config.yaml
num_hidden_layers: 10
hidden_size: 160
n_experts: 128
experts_per_token: 6
d_expert: 32
d_shared_expert: 0
hidden_act: "gelu"
moe_layers: [1, 2, 3, 4, 5, 6, 7, 8, 9]
router_score: "sigmoid"
normalize_top_k: true
routed_scale: 1.0
balance_loss: 0.00646
balance_bias: false
init_std_router: 0.0102
lr_router: 0.00127
num_attention_heads: 5
num_key_value_heads: 5
head_dim: 32
vocab_size: 8192
norm: "layernorm"
norm_place: "pre"
norm_eps: 1e-06
positions: "rope"
rope_theta: 10000.0
rope_fraction: 0.25
qk_norm: false
attn_scale: 0.177
tie_word_embeddings: false
parallel_block: true
init: "normal"
init_std_qkv: 0.0513
init_std_o: 0.0115
init_std_up: 0.0513
init_std_down: 0.00574
optimizer: "adamw"
learning_rate: 0.00202
lr_mult_qkv: 0.7
beta1: 0.9
beta2: 0.98
lr_head: 0.00693
max_grad_norm: 1.0
warmup_steps: 351
schedule: "wsd"
decay_fraction: 0.712
decay_shape: "linear"
final_lr_fraction: 0.0
batch_tokens: 32768
max_seq_len: 384
doc_mask: true
train_tokens: 314800000
max_steps: 9607
dataset: "wikipedia_en"
Below are experts of layer 5 (counted from 0) of a mixture-of-experts language model. Rows are named router (the router's row for the expert), up (a neuron's input weights, with its number), down (a neuron's output weights, with its number) and show model dimensions 0-159. Each number is 50 + 10 x the weight over its row's rms, rounded and kept within 0 to 99.
Before each expert's rows: a language model's description of what the expert responds to. This comes from a sample of Wikipedia text that the model never trained on.

# expert 23
It responds to: Word-final suffixes. Suffix pieces ending a word, mostly -ing, also -ation, -ure, -ance, -y, as in ow-ing, sett-ing, Govern-ance.
router:43 47 55 38 31 45 51 48 60 61 63 54 35 41 52 53 47 69 51 43 53 60 35 58 67 47 40 47 37 26 48 61 56 49 64 47 73 64 46 33 55 59 43 54 53 55 40 60 56 34 55 61 48 30 59 70 42 39 61 44 54 56 52 58 46 47 35 42 64 32 47 38 65 57 54 48 45 56 44 41 44 47 58 61 44 47 36 53 51 47 36 61 59 49 56 53 53 33 42 59 55 22 52 60 33 59 59 54 33 51 63 62 48 41 66 50 41 50 35 50 54 50 52 41 44 48 70 58 46 44 54 21 50 44 54 57 46 50 35 59 48 49 44 40 46 52 43 49 47 49 54 54 59 53 52 65 34 63 35 70
up0:62 36 48 50 70 48 60 55 44 55 52 62 45 39 51 27 44 50 49 67 41 59 52 55 56 60 40 50 36 50 47 58 41 58 41 64 50 46 61 50 36 55 55 55 70 55 55 55 35 47 59 56 53 42 57 36 26 42 58 51 39 71 45 42 50 55 45 45 55 57 52 42 55 78 44 60 59 44 48 45 50 45 56 60 43 30 38 54 37 44 50 37 53 49 60 71 57 44 51 54 47 65 38 46 41 50 49 37 37 56 60 44 45 56 55 40 28 56 67 60 78 55 43 49 41 56 50 65 47 66 50 27 59 44 46 42 36 53 49 33 51 39 33 58 53 53 43 55 43 54 62 77 45 55 43 55 41 65 53 54
down0:48 32 67 39 47 70 60 57 53 57 55 57 52 60 40 53 31 67 46 35 36 44 55 45 52 59 55 53 38 60 51 63 49 49 54 55 49 29 50 41 46 42 53 39 68 30 57 31 61 44 48 41 43 32 56 67 53 33 49 68 38 33 48 66 53 44 62 48 52 53 59 58 40 47 50 41 66 58 47 52 53 54 52 49 51 54 53 55 59 68 42 56 33 49 43 52 34 27 46 39 62 66 62 42 59 37 53 50 71 46 55 47 44 48 58 12 51 73 49 62 41 56 51 51 49 55 53 42 46 42 60 55 31 61 43 44 53 53 56 49 49 48 44 41 58 57 58 52 46 40 39 43 58 54 63 48 41 54 60 45

# expert 1
It responds to: Proper-name word pieces. Middle pieces of foreign personal and place names, often after a capital initial like V or P, e.g. Veurey, Vecchione, Jaromir.
router:42 36 58 51 54 44 59 53 60 59 55 56 28 46 44 49 69 60 42 46 71 56 37 41 66 48 43 40 48 61 54 49 46 65 39 49 60 66 47 47 46 57 47 38 37 54 51 62 61 34 59 49 45 48 44 74 41 30 54 46 63 56 54 52 59 46 37 37 67 50 42 45 54 70 45 57 49 51 82 39 45 37 37 49 47 38 44 41 46 59 61 58 45 68 51 57 51 44 43 63 40 32 57 53 46 46 57 62 49 49 46 58 43 49 62 49 49 41 52 40 47 40 52 36 60 60 67 79 40 33 58 47 61 45 60 49 29 48 44 44 59 42 38 36 48 35 50 36 40 39 62 54 57 49 52 47 34 53 49 59
up9:54 55 41 43 47 39 51 48 46 46 49 62 43 46 39 55 61 56 39 40 50 55 50 32 58 58 60 51 61 65 59 68 34 60 53 55 62 58 60 53 38 58 56 60 53 30 43 53 52 45 44 62 48 54 48 74 40 53 64 51 44 58 41 48 50 50 37 49 60 51 25 45 36 54 33 52 34 54 79 34 54 39 46 61 42 37 55 57 57 53 55 65 42 51 48 56 70 47 49 52 41 57 44 41 58 36 34 63 56 51 57 39 39 67 41 59 42 39 53 28 48 60 46 37 44 62 36 44 29 45 49 53 45 53 42 45 48 43 40 58 60 61 42 47 27 57 54 48 48 52 67 45 69 68 59 33 59 61 50 62
down9:47 63 40 45 53 46 51 34 38 52 50 40 68 55 58 50 34 51 43 67 44 52 63 44 34 59 62 59 35 62 55 49 64 62 50 38 48 37 44 44 57 57 45 62 45 72 35 39 60 72 57 69 56 50 54 46 46 50 38 44 47 54 41 46 56 54 36 41 42 55 27 55 46 46 44 47 55 72 59 45 44 23 44 42 45 55 62 63 70 49 46 57 56 50 50 35 33 55 58 59 57 51 48 59 63 53 45 33 45 55 48 34 41 46 73 44 51 37 55 79 48 53 63 47 46 56 49 57 42 55 66 44 39 31 52 53 43 40 50 51 44 49 38 65 46 53 52 34 51 53 54 55 69 48 36 57 58 41 43 59

# expert 20
It responds to: Predicates after be-verbs. Participles, adjectives and verbs right after was, is, were or be: unknown, established, known, released, became, been, likely.
router:50 30 53 56 48 57 40 40 64 51 61 36 39 50 52 58 57 60 41 57 51 57 28 56 53 42 61 36 58 48 54 58 42 58 62 43 49 63 56 48 58 50 48 46 36 52 57 35 33 54 64 48 44 38 46 55 62 39 61 71 38 54 49 44 57 46 33 40 67 37 43 53 41 68 40 61 40 77 58 51 62 41 62 50 44 46 53 43 56 84 37 46 45 61 50 53 50 50 57 47 51 31 43 50 48 54 44 47 44 48 56 51 58 40 62 52 52 44 30 48 49 49 44 49 45 46 69 57 42 34 81 44 51 54 35 42 65 52 30 61 65 42 36 36 38 49 40 47 40 38 58 60 41 58 57 58 45 60 53 55
up9:45 51 62 82 23 47 52 42 59 49 52 52 47 48 56 51 48 49 55 48 51 54 61 41 60 49 54 49 52 72 42 37 37 62 54 45 48 56 39 46 65 45 60 30 44 61 46 40 38 48 39 47 54 42 53 34 44 46 48 50 39 27 54 51 49 29 49 44 46 53 56 37 48 54 29 40 52 47 37 43 63 36 44 62 61 60 46 48 25 64 28 53 40 55 57 56 57 45 55 55 70 48 52 40 53 56 53 59 51 54 69 51 44 48 63 58 47 45 39 47 41 68 38 68 67 36 60 56 45 52 65 60 46 47 35 52 55 44 56 46 48 34 57 48 53 58 47 62 49 33 58 49 64 61 61 70 58 36 66 45
down9:52 43 40 38 44 64 41 54 58 30 40 62 61 47 32 52 55 46 43 45 54 60 53 53 54 44 60 51 57 65 50 53 55 44 36 41 45 22 66 62 44 41 54 57 50 67 46 41 37 59 55 75 49 51 60 36 41 47 59 73 38 37 49 41 39 48 51 51 43 51 61 44 54 43 26 35 55 47 47 60 49 72 62 56 55 34 60 49 63 52 59 40 43 54 38 57 56 42 27 61 45 53 48 43 48 55 29 30 60 45 71 46 53 48 39 59 44 58 61 49 40 60 56 46 53 50 65 55 43 55 50 56 53 42 56 56 54 30 32 64 59 38 52 50 51 58 49 63 61 46 50 43 63 45 29 44 56 66 57 45

# expert 58
It responds to: Verb and participle endings. Reporting and past-participle verbs and -ed suffixes, such as said, claimed, praised, heightened, plus hard-fought hyphen pieces.
router:59 33 36 58 47 59 39 53 43 65 42 48 45 48 48 39 48 54 61 58 46 53 41 56 57 48 45 43 43 48 64 50 56 51 42 57 55 62 63 37 46 36 46 45 42 46 41 38 45 36 64 45 55 43 43 56 41 57 61 50 34 72 44 66 63 49 29 47 58 36 50 51 52 61 49 55 54 53 67 65 58 42 42 58 52 44 47 51 62 63 32 52 43 59 52 63 66 45 63 47 64 30 37 48 42 36 49 45 58 50 61 57 62 41 59 46 59 40 50 59 63 43 37 44 52 42 72 72 43 33 60 31 67 57 42 34 44 52 36 47 70 46 32 35 46 43 38 44 34 41 54 67 45 58 56 61 53 69 48 56
up9:46 53 64 52 63 39 55 46 29 72 41 37 35 50 47 51 58 59 46 46 63 47 46 50 54 43 44 42 19 62 68 49 35 41 40 40 34 46 49 48 50 33 45 37 54 49 58 71 53 56 49 65 46 61 56 64 59 58 37 49 35 55 64 31 44 56 60 66 58 37 66 48 59 53 44 47 52 43 43 48 31 49 66 60 49 51 53 44 60 49 62 59 51 62 56 65 53 50 55 56 49 58 47 40 47 41 36 41 52 43 29 47 47 37 48 51 45 52 47 54 62 45 28 54 55 47 58 68 48 53 56 55 49 48 42 33 55 47 67 27 58 59 56 56 60 29 44 49 62 43 49 49 44 33 47 31 67 52 50 64
down9:41 36 50 66 53 37 44 49 54 54 59 50 67 49 52 47 53 55 59 41 46 45 73 35 45 47 58 26 39 50 45 41 50 60 62 31 40 34 56 54 66 55 47 66 50 37 49 34 34 42 62 59 44 45 50 60 41 40 50 69 52 54 56 51 49 64 57 47 63 46 52 56 50 44 41 40 44 40 45 39 39 60 50 57 45 66 61 44 51 40 48 39 62 55 58 55 56 56 69 56 48 60 32 48 53 32 49 48 55 42 45 41 36 79 65 56 46 38 42 42 60 52 24 59 61 47 49 46 56 46 35 60 51 55 53 32 61 40 51 45 60 36 75 66 59 68 41 36 51 54 49 30 44 50 52 42 48 56 56 43

# expert 40
It responds to: Acronym letters and years. Letters inside acronyms and codes and year or century numerals, such as IU-C-N, BCE, CONCACAF, mid-13th, 1959.
router:43 46 45 42 39 50 41 50 45 57 54 62 37 62 56 59 62 56 66 55 41 65 40 45 67 42 49 42 43 51 61 61 55 41 51 59 53 71 46 48 40 49 60 53 52 55 53 54 62 47 40 39 68 44 48 42 50 37 70 56 51 58 47 59 54 43 30 48 62 41 51 53 54 62 47 56 60 60 55 62 45 37 41 45 42 32 50 48 59 55 54 59 56 50 54 55 51 51 47 53 50 34 49 43 49 42 59 53 58 58 46 60 51 49 51 39 38 26 49 37 51 51 54 37 43 63 76 68 29 36 53 36 42 46 35 46 42 61 42 41 78 37 30 48 44 25 52 51 29 50 48 63 36 50 68 61 36 58 36 62
up2:48 47 48 46 52 43 63 59 60 59 50 70 48 48 49 57 40 55 61 16 52 42 20 57 57 51 52 52 49 26 33 61 48 46 56 46 51 57 51 47 53 53 33 48 54 47 63 39 59 56 54 41 59 50 62 49 56 52 74 51 40 60 47 38 49 53 40 48 52 62 40 49 42 52 41 34 61 50 44 64 45 40 62 36 40 35 62 41 50 50 45 43 54 49 47 49 50 48 58 46 77 41 38 45 53 41 55 54 62 40 61 49 49 62 54 76 39 38 49 59 44 59 44 46 38 53 43 49 73 47 62 54 62 51 40 64 47 57 53 39 65 50 36 48 51 64 50 36 27 40 42 41 55 52 49 47 77 58 40 35
down2:52 36 52 51 64 66 58 58 54 46 48 51 41 49 44 47 56 61 56 36 53 46 52 43 44 46 55 49 46 47 67 61 52 64 45 42 56 50 38 51 43 60 52 54 39 50 49 37 51 37 55 30 44 65 37 44 44 44 64 57 33 51 65 50 55 64 66 56 50 36 39 41 46 52 51 52 47 45 37 43 59 50 54 56 53 54 52 40 51 38 51 31 30 61 56 58 68 45 38 19 45 46 73 55 52 65 39 40 53 27 53 42 70 57 45 58 40 70 57 70 39 57 49 29 42 44 60 70 59 54 47 56 51 52 63 58 39 66 54 51 46 46 55 53 40 62 57 54 58 52 43 40 39 72 61 31 32 54 48 58

# expert 62
It responds to: Sports scores and stats. Numbers and score parts in sports tables: tennis set scores like 7–6, game results, times, and position codes such as FW, MF, DF.
router:64 38 55 55 37 47 33 40 43 65 51 47 40 55 58 48 53 54 51 34 65 56 40 51 66 51 52 43 51 52 55 59 40 51 56 38 62 72 55 28 56 47 45 52 48 55 67 41 43 47 51 49 44 38 61 60 46 32 68 62 54 62 63 41 49 46 35 41 77 43 46 66 41 59 56 60 34 47 60 57 65 46 54 53 44 51 60 43 45 57 61 55 36 45 52 37 64 49 38 58 53 45 55 49 33 46 64 42 51 51 67 43 56 49 76 55 55 12 52 53 51 48 40 41 49 52 48 52 47 27 66 44 43 50 35 41 50 46 37 42 64 39 50 45 46 42 51 41 47 59 63 54 61 39 68 62 46 53 38 56
up2:55 45 55 34 59 47 66 27 53 69 22 48 45 42 50 35 62 51 41 42 47 54 39 65 46 50 52 39 40 45 48 40 57 75 60 59 54 63 78 39 57 57 34 36 54 60 35 37 56 48 44 55 63 67 48 54 70 49 47 52 53 59 46 52 52 33 53 37 36 44 42 40 36 54 61 45 40 34 49 41 33 47 65 43 46 39 49 44 50 37 32 57 56 71 47 68 52 62 44 48 58 58 47 61 43 29 49 42 54 48 49 61 65 56 44 54 50 49 59 47 47 51 59 56 43 61 62 55 45 42 32 38 48 44 35 36 43 53 48 57 56 38 53 57 53 52 37 52 53 54 73 59 45 62 60 47 44 47 46 48
down2:58 50 57 29 64 48 55 51 47 52 53 54 69 59 45 46 49 61 55 57 49 58 45 30 44 55 42 31 58 43 48 43 51 58 58 29 46 35 45 65 61 47 50 41 65 39 38 28 66 62 54 57 43 55 56 55 56 44 56 54 41 57 71 43 65 52 49 31 48 43 59 63 53 43 47 37 47 57 52 29 46 66 43 67 50 57 50 56 38 52 40 70 53 59 67 35 54 38 56 35 57 56 40 55 41 52 51 44 52 44 52 55 45 46 71 63 50 53 47 64 34 43 78 57 45 36 66 56 45 29 67 55 49 38 47 42 51 48 57 58 40 58 39 65 56 44 57 49 57 43 45 49 39 52 55 47 22 48 44 57

# expert 52
It responds to: Topic nouns and adjectives. Content nouns and adjective suffixes naming subjects or media, such as documentary, film, music, game, operative, spherical.
router:49 25 45 41 38 45 55 47 52 52 49 49 33 52 68 42 41 68 64 46 49 52 39 50 54 35 42 46 38 46 59 57 47 52 55 48 57 63 50 40 48 44 47 41 53 50 41 46 54 39 66 66 54 61 36 55 48 52 57 53 38 71 57 61 64 41 32 45 64 32 56 52 52 48 63 72 58 49 59 59 43 42 47 52 41 36 50 45 59 63 49 56 40 52 45 65 64 36 47 45 54 37 37 54 42 56 66 39 46 47 74 54 62 40 47 38 48 37 39 56 58 44 44 54 58 47 70 74 56 29 52 30 45 50 42 41 47 57 40 38 62 48 40 46 57 52 44 45 39 55 72 64 48 64 58 62 59 65 40 63
up1:58 67 48 55 40 65 52 61 59 53 31 61 45 49 74 56 31 59 51 63 34 59 54 50 52 38 40 55 46 53 59 67 58 41 43 51 47 45 33 36 42 66 50 50 72 62 50 50 52 63 36 51 52 48 53 43 50 66 48 35 53 59 60 53 41 40 45 32 53 51 51 71 38 48 63 54 49 49 49 41 39 48 65 47 44 51 62 42 62 58 50 27 44 40 33 49 51 46 57 56 61 67 59 43 46 35 25 43 40 64 54 62 45 33 52 57 45 49 44 69 45 68 32 54 48 67 51 55 54 25 52 42 62 56 63 31 51 50 51 55 57 43 49 43 64 43 31 35 45 59 46 49 46 47 54 48 52 51 46 48
down1:51 52 63 51 55 50 59 50 47 64 52 49 56 44 43 52 41 60 50 59 52 37 39 32 56 52 43 39 51 58 37 36 58 44 48 43 45 10 45 47 45 59 36 66 57 63 50 47 58 43 41 62 55 50 43 43 66 54 49 49 54 56 58 54 42 59 50 69 44 51 41 55 57 45 40 58 43 49 32 41 37 58 36 43 59 56 60 54 54 29 53 45 59 55 70 50 80 40 59 51 59 52 38 43 50 48 61 72 37 57 65 53 56 61 57 43 40 54 52 36 56 69 55 61 59 51 52 38 39 56 60 52 45 45 53 52 66 39 43 63 49 36 65 41 56 48 42 42 30 57 28 54 51 54 47 52 25 46 47 31

# expert 14
It responds to: Coordinating conjunctions. Conjunctions joining list items or clauses, mostly and, also or, but, &, then, while, often after a comma or plural noun.
router:42 46 52 46 36 60 43 48 35 55 64 57 29 52 43 48 58 66 42 50 62 58 41 37 73 52 59 36 37 48 69 54 36 62 59 61 57 59 56 46 54 50 38 42 47 61 49 48 34 47 62 50 40 42 43 45 52 43 64 42 54 59 51 54 56 54 41 46 61 47 29 46 40 51 57 56 35 62 70 64 63 43 40 55 53 34 51 41 48 56 48 43 34 56 38 67 57 57 35 45 60 40 71 50 35 44 56 54 52 47 55 57 47 58 48 60 44 39 39 46 64 41 46 29 48 53 79 56 41 45 68 31 51 46 50 58 55 60 34 56 61 30 56 63 45 54 42 57 35 63 61 57 61 52 43 37 42 60 38 46
up1:50 57 54 68 29 67 36 29 49 54 51 48 43 51 59 54 57 56 58 54 40 52 53 50 49 39 50 53 60 45 60 51 48 55 53 54 45 52 36 52 55 40 48 43 37 40 61 39 60 52 44 51 51 56 56 57 73 43 64 56 48 47 58 40 36 57 55 34 71 66 36 52 50 52 29 45 67 47 41 32 41 41 40 29 62 48 63 56 56 53 44 47 38 36 46 56 50 49 46 37 49 39 45 38 73 54 55 17 43 41 64 64 49 49 56 45 52 53 62 39 35 57 55 31 40 33 44 61 51 66 49 57 34 63 48 42 63 58 54 52 64 53 72 49 51 38 49 43 70 57 56 64 49 55 56 51 49 47 37 48
down1:29 35 47 35 55 31 52 73 45 50 42 44 66 38 36 43 50 55 49 57 66 52 52 75 39 49 47 54 33 70 44 51 54 46 39 60 61 33 61 53 51 49 42 53 51 45 46 49 44 51 48 48 62 43 44 41 56 34 46 39 50 47 50 47 55 40 45 55 53 23 67 36 53 54 32 40 50 49 48 63 58 64 69 48 40 53 55 63 57 45 65 54 56 52 60 58 60 50 51 63 43 55 41 55 27 55 46 50 49 53 45 47 50 42 44 58 43 49 50 55 58 41 56 48 33 53 70 37 64 30 26 33 58 54 67 61 39 56 36 56 45 64 47 59 66 56 47 71 58 59 57 42 48 41 48 55 59 57 58 42

# expert 32
It responds to: Quantifiers and L-pieces. Quantity words after of, from or among (many, several, other, various, few), plus capital or lowercase L pieces.
router:62 42 66 43 35 40 60 45 62 53 52 44 32 51 56 49 50 59 45 62 53 55 31 53 60 28 64 43 41 41 51 66 55 42 43 46 60 62 54 50 48 43 42 44 61 47 57 59 51 52 53 43 47 36 54 47 50 44 70 59 50 43 47 54 64 31 36 52 56 35 59 34 49 69 57 55 37 56 79 56 55 42 52 51 41 39 46 44 56 55 50 62 27 45 43 69 54 47 52 47 46 51 47 58 51 36 48 36 60 63 57 63 53 42 60 53 36 28 34 57 36 46 39 40 57 42 58 47 62 49 59 36 55 58 37 43 38 60 36 47 64 32 47 59 58 35 30 60 49 50 65 67 61 55 47 61 62 45 47 66
up0:57 38 47 49 59 41 43 48 37 53 42 73 50 54 50 57 62 57 25 43 45 51 47 50 59 65 51 45 73 44 47 44 46 42 43 55 35 49 45 67 50 49 55 54 56 39 56 68 44 35 39 37 45 39 48 50 38 41 55 57 43 65 49 42 48 19 45 55 61 48 48 57 58 20 49 41 60 46 53 57 74 59 63 66 40 40 61 64 65 67 55 50 85 44 37 45 60 45 47 76 55 59 49 43 40 42 44 48 51 62 56 45 56 40 42 58 47 48 29 54 45 39 54 58 49 44 59 54 41 48 59 46 59 54 45 51 44 35 62 50 61 28 38 47 42 50 46 45 55 46 52 59 36 52 49 54 54 58 55 49
down0:49 46 54 58 44 43 56 48 59 28 65 53 43 49 36 67 55 37 44 46 43 55 40 42 47 42 41 62 59 45 38 51 49 43 63 61 37 46 53 68 67 66 47 68 41 48 50 50 46 39 46 46 47 50 50 68 68 49 57 54 62 36 67 53 44 37 60 46 40 51 36 58 61 58 61 56 71 35 40 51 57 38 48 76 25 65 44 77 66 39 68 35 54 46 58 47 53 56 47 61 59 55 55 25 66 52 54 51 43 62 38 49 50 40 54 50 38 49 40 44 37 52 56 42 48 48 47 46 45 60 45 48 53 40 57 57 56 59 45 57 35 45 46 37 43 45 49 59 51 59 34 37 53 37 48 57 50 58 27 51

# expert 10
It responds to: Numbers and quantifiers. Counting words, digits and quantifiers before nouns or units, such as four children, Game 3, several, few, together.
router:61 38 45 45 40 40 49 55 58 58 51 61 38 48 49 58 65 51 41 49 48 58 41 54 73 34 58 51 53 40 59 52 52 54 45 43 68 65 57 34 44 38 48 43 61 48 66 49 49 44 59 34 54 50 43 60 42 37 54 50 48 69 59 46 65 52 33 36 65 39 47 46 51 52 54 48 38 61 60 57 54 56 50 52 49 35 53 57 59 71 52 54 34 38 44 67 54 48 36 33 49 31 47 45 56 44 55 45 48 57 69 60 48 40 50 41 59 37 31 58 34 34 35 53 70 45 55 63 42 47 70 26 62 60 31 45 52 50 42 42 75 37 47 50 55 42 36 45 37 47 52 53 56 50 58 59 52 47 38 67
up10:54 48 47 48 43 54 62 55 70 52 47 58 42 41 45 52 36 50 60 38 44 62 46 40 54 50 53 56 64 50 58 51 43 54 29 49 58 52 62 53 39 47 51 49 54 55 50 38 57 27 53 52 52 52 39 44 39 51 69 49 43 51 59 36 62 54 44 42 43 30 58 32 68 42 44 35 37 42 45 64 44 53 67 58 43 67 55 45 45 51 68 52 35 46 49 57 48 39 49 28 55 47 42 70 52 43 34 49 45 72 54 58 62 49 46 58 51 55 44 66 47 27 27 47 62 57 41 54 70 57 72 50 50 55 48 48 51 50 54 63 85 46 55 45 50 38 56 34 42 57 52 66 41 43 61 55 65 50 51 49
down10:48 56 53 57 61 37 41 48 53 42 66 47 50 34 41 50 52 45 37 44 58 54 62 81 61 58 58 60 49 48 41 66 37 63 36 52 51 46 50 46 44 52 46 59 61 37 36 62 51 42 44 45 40 39 62 45 49 46 47 52 48 40 36 39 45 38 53 53 64 31 58 49 57 37 37 47 33 48 63 41 55 34 58 52 45 57 40 39 27 47 47 48 46 45 74 34 52 56 66 44 28 45 51 64 44 55 35 57 51 67 51 42 51 57 63 38 52 62 64 52 60 40 61 36 46 49 54 41 67 47 48 57 42 43 59 52 38 57 28 63 52 45 70 60 50 55 46 54 51 37 71 64 54 76 52 58 49 51 55 50

# expert 15
It responds to: Place-name first syllables. Capitalized first pieces of proper names, mostly places, after "the", "of", "in", such as Sur(rey), Sh(ields), Hur(ling), Sy(ria).
router:49 48 43 51 53 56 42 46 72 48 53 57 28 48 40 58 62 58 52 50 58 55 38 48 68 38 54 46 51 38 56 48 39 52 45 64 76 73 58 33 60 39 39 49 45 56 56 56 37 61 39 58 56 50 51 58 38 48 73 53 64 58 48 57 62 40 33 60 61 52 38 52 44 46 45 40 33 46 70 46 53 39 48 49 45 44 44 42 59 58 46 66 55 55 40 62 44 64 47 65 53 53 63 51 43 42 55 56 51 73 46 61 47 43 56 53 45 24 43 32 54 28 52 47 51 50 55 52 32 43 71 43 45 60 53 51 44 51 30 57 59 48 44 56 52 46 34 41 29 50 56 46 38 38 37 69 59 47 37 52
up1:39 38 61 40 53 41 71 54 56 51 45 50 56 60 46 37 55 31 39 63 39 64 43 59 66 41 45 44 44 52 46 35 39 48 52 66 44 52 53 37 44 65 50 56 59 45 39 63 46 54 48 55 50 49 54 46 33 60 50 44 56 44 27 53 56 52 25 55 47 41 62 45 60 48 58 53 56 35 71 64 47 39 53 47 44 43 48 48 72 43 39 59 55 52 41 71 32 59 39 69 37 48 54 31 46 58 67 50 66 43 58 59 69 47 41 48 48 40 46 50 52 44 40 47 50 51 64 38 66 50 44 53 46 52 56 45 44 38 28 53 45 62 41 67 60 46 44 65 59 37 67 45 24 51 66 57 48 53 55 55
down1:61 44 45 61 51 67 42 51 45 51 64 37 53 38 48 47 56 60 64 56 50 54 46 44 35 42 36 62 55 44 41 74 58 36 45 48 57 35 53 60 46 59 51 48 45 60 56 46 54 34 58 46 46 29 40 64 50 35 56 57 64 57 68 34 60 31 48 69 66 25 42 46 49 43 61 53 44 69 44 38 63 52 30 57 54 55 53 34 24 48 58 47 50 54 48 34 64 45 52 41 48 56 54 61 41 44 55 62 42 47 40 52 32 46 65 56 46 43 48 67 58 66 56 56 57 53 42 63 52 48 47 49 56 50 48 55 53 64 48 50 61 42 48 45 36 34 53 54 39 36 29 52 48 46 65 39 56 72 55 51

# expert 11
It responds to: Clause continuations after commas. Words starting a continuation after a comma in lists or clauses: including, among, despite, and, which, as well, such as.
router:57 31 37 51 38 47 39 34 59 55 54 58 38 49 47 61 56 72 47 46 58 76 26 47 40 29 58 38 56 56 45 55 49 55 61 46 60 65 47 43 54 45 50 40 43 66 49 56 40 33 59 45 49 47 52 46 50 50 52 56 40 69 59 53 36 45 34 51 62 42 49 58 46 56 51 54 47 54 50 46 58 52 48 44 31 30 40 50 47 70 54 50 44 57 52 57 68 49 31 53 69 36 65 62 33 47 54 59 44 47 51 73 51 43 56 38 51 42 62 54 43 43 44 46 76 49 61 47 47 44 65 30 58 47 36 58 35 52 42 48 68 45 44 50 42 53 40 45 42 45 58 75 42 56 54 49 55 49 38 63
up1:43 53 55 44 49 58 45 49 53 56 42 49 47 45 43 53 51 53 54 59 59 63 35 39 46 47 47 46 20 50 55 46 47 73 61 47 58 48 45 58 39 51 35 42 32 50 53 50 58 43 50 51 47 55 52 46 57 66 58 40 59 62 24 43 47 52 40 48 60 56 37 73 40 53 53 67 45 45 48 68 41 58 52 44 48 54 58 49 42 41 45 46 28 64 62 39 45 43 47 48 59 54 40 70 37 45 49 60 44 53 74 68 63 64 47 50 50 49 49 53 47 35 64 40 20 47 59 51 54 32 47 39 60 53 51 75 42 52 41 53 67 44 60 53 38 47 22 47 40 59 54 49 65 47 67 33 56 54 47 61
down1:58 65 39 43 57 57 47 51 60 65 64 49 57 60 35 55 46 43 53 53 38 62 57 59 46 48 52 52 60 34 37 66 33 48 49 52 57 27 52 59 47 68 62 57 50 45 45 60 46 69 59 31 33 50 52 59 48 49 37 51 32 72 61 51 49 38 44 48 47 44 47 37 45 37 47 55 62 47 35 56 56 66 56 61 51 54 58 41 38 57 45 69 63 43 60 70 56 42 63 43 27 53 55 46 72 45 43 44 36 53 38 39 38 46 39 56 44 63 68 55 45 55 42 51 59 49 50 63 39 43 60 66 42 55 53 56 53 53 26 52 36 41 40 58 38 37 46 37 50 56 39 45 59 55 49 33 54 59 49 35

# expert 7
It responds to: Agent and -er endings. Word-final pieces like -er, -ar, -an, -or, -ant in names and nouns, e.g. Yasser, asserted, closer, Panthers, Sparrow.
router:42 31 58 42 45 46 52 37 60 47 47 46 42 39 45 64 66 67 55 42 36 65 48 27 59 36 44 43 50 39 62 60 42 54 40 57 65 66 50 28 61 46 39 49 64 44 46 60 40 37 63 46 49 47 67 64 43 42 63 33 58 62 74 70 64 50 37 39 58 52 54 55 38 38 53 57 37 53 51 61 70 43 45 55 41 34 55 47 52 57 51 59 47 64 41 54 54 39 48 52 46 46 49 69 51 53 51 58 40 61 55 63 36 55 52 59 37 35 37 57 49 44 32 50 54 59 64 49 49 43 58 39 59 58 50 52 44 61 37 56 55 50 30 41 56 45 53 34 45 55 56 47 53 46 52 66 42 59 27 43
up7:46 32 56 59 62 39 69 32 61 58 27 48 46 57 33 45 63 55 52 50 56 69 51 43 53 51 47 56 25 54 41 47 55 53 38 57 47 61 77 57 49 47 41 48 56 48 61 44 41 41 74 44 49 56 69 59 40 52 47 55 46 49 56 62 64 61 45 58 59 53 38 45 40 58 41 49 61 36 55 46 38 48 58 58 44 42 58 28 42 62 45 47 55 71 52 53 59 52 47 69 56 49 34 62 58 50 43 48 42 43 51 61 35 49 33 46 26 47 60 53 39 35 42 62 62 71 47 58 50 44 59 56 49 39 35 39 54 68 58 48 45 45 41 36 61 43 48 44 46 47 55 57 46 62 62 29 51 53 42 47
down7:45 66 66 41 45 40 43 57 51 43 44 30 62 37 84 48 45 46 41 60 38 48 62 69 49 61 47 40 30 48 76 28 66 47 74 57 51 49 55 52 39 40 45 43 54 38 46 49 50 52 50 46 55 43 57 45 54 53 54 32 21 70 60 58 45 54 57 51 57 39 60 39 45 48 46 42 52 48 51 64 58 47 62 46 50 52 45 44 44 59 58 54 54 53 39 52 64 59 44 50 60 48 46 50 51 58 24 50 59 56 48 41 60 70 37 65 55 53 63 44 35 52 40 53 41 61 49 58 49 59 37 54 50 49 46 37 42 58 31 46 48 40 60 53 70 56 52 32 56 51 47 44 56 49 63 37 39 52 45 58

# expert 27
It responds to: Relative pronouns after nouns. Relative and linking words right after a plural noun, such as that, which, who, where, often followed by a verb like were or have.
router:47 34 57 43 46 48 57 27 52 63 51 58 45 37 62 43 42 68 52 46 37 69 34 55 53 44 52 41 38 37 58 53 48 61 47 68 73 64 49 45 55 52 51 19 43 57 63 40 58 46 64 41 44 40 66 55 55 47 58 57 52 57 55 47 62 40 46 46 64 47 51 63 46 56 51 51 42 50 65 37 57 39 42 36 51 49 40 50 60 52 51 49 34 47 31 48 71 51 39 34 59 33 55 51 44 50 54 49 54 42 63 47 67 34 57 51 44 42 36 39 36 44 46 46 60 43 62 52 37 55 73 36 53 65 41 52 54 46 46 41 69 34 41 54 54 56 37 50 47 53 57 60 51 53 54 67 41 54 32 68
up1:48 38 41 52 49 43 41 30 62 84 58 61 37 35 63 53 58 57 59 69 44 48 46 41 56 39 51 40 38 60 53 61 39 67 43 58 59 57 50 47 41 57 45 45 44 57 53 53 48 58 59 34 31 36 54 48 58 44 54 69 50 42 61 43 59 51 43 67 62 56 47 62 52 52 49 42 55 64 50 40 33 35 41 45 43 41 36 42 62 53 52 45 44 41 41 52 51 53 31 52 42 47 57 50 56 42 44 59 55 45 61 35 57 40 40 49 45 56 35 44 44 32 50 68 64 38 52 53 53 45 56 51 49 59 39 52 58 56 53 43 67 26 25 71 54 47 37 37 56 50 53 58 37 64 41 70 36 48 53 53
down1:49 48 54 51 46 59 51 50 41 30 42 46 48 36 57 59 43 55 46 50 37 59 55 32 44 41 49 51 45 68 61 41 56 48 69 60 48 33 59 51 43 34 51 38 33 57 52 37 61 61 57 48 36 55 37 40 46 49 51 42 62 49 46 34 53 54 45 55 73 46 54 50 55 52 56 57 49 48 58 58 58 48 43 41 46 35 59 66 59 49 67 51 46 42 62 45 73 64 34 50 60 43 61 56 31 53 48 50 60 22 45 39 21 47 55 60 42 52 51 43 47 50 47 41 50 39 43 43 67 70 73 60 61 56 49 37 62 43 51 54 36 38 67 55 66 74 56 48 51 49 58 41 61 40 49 39 58 52 44 40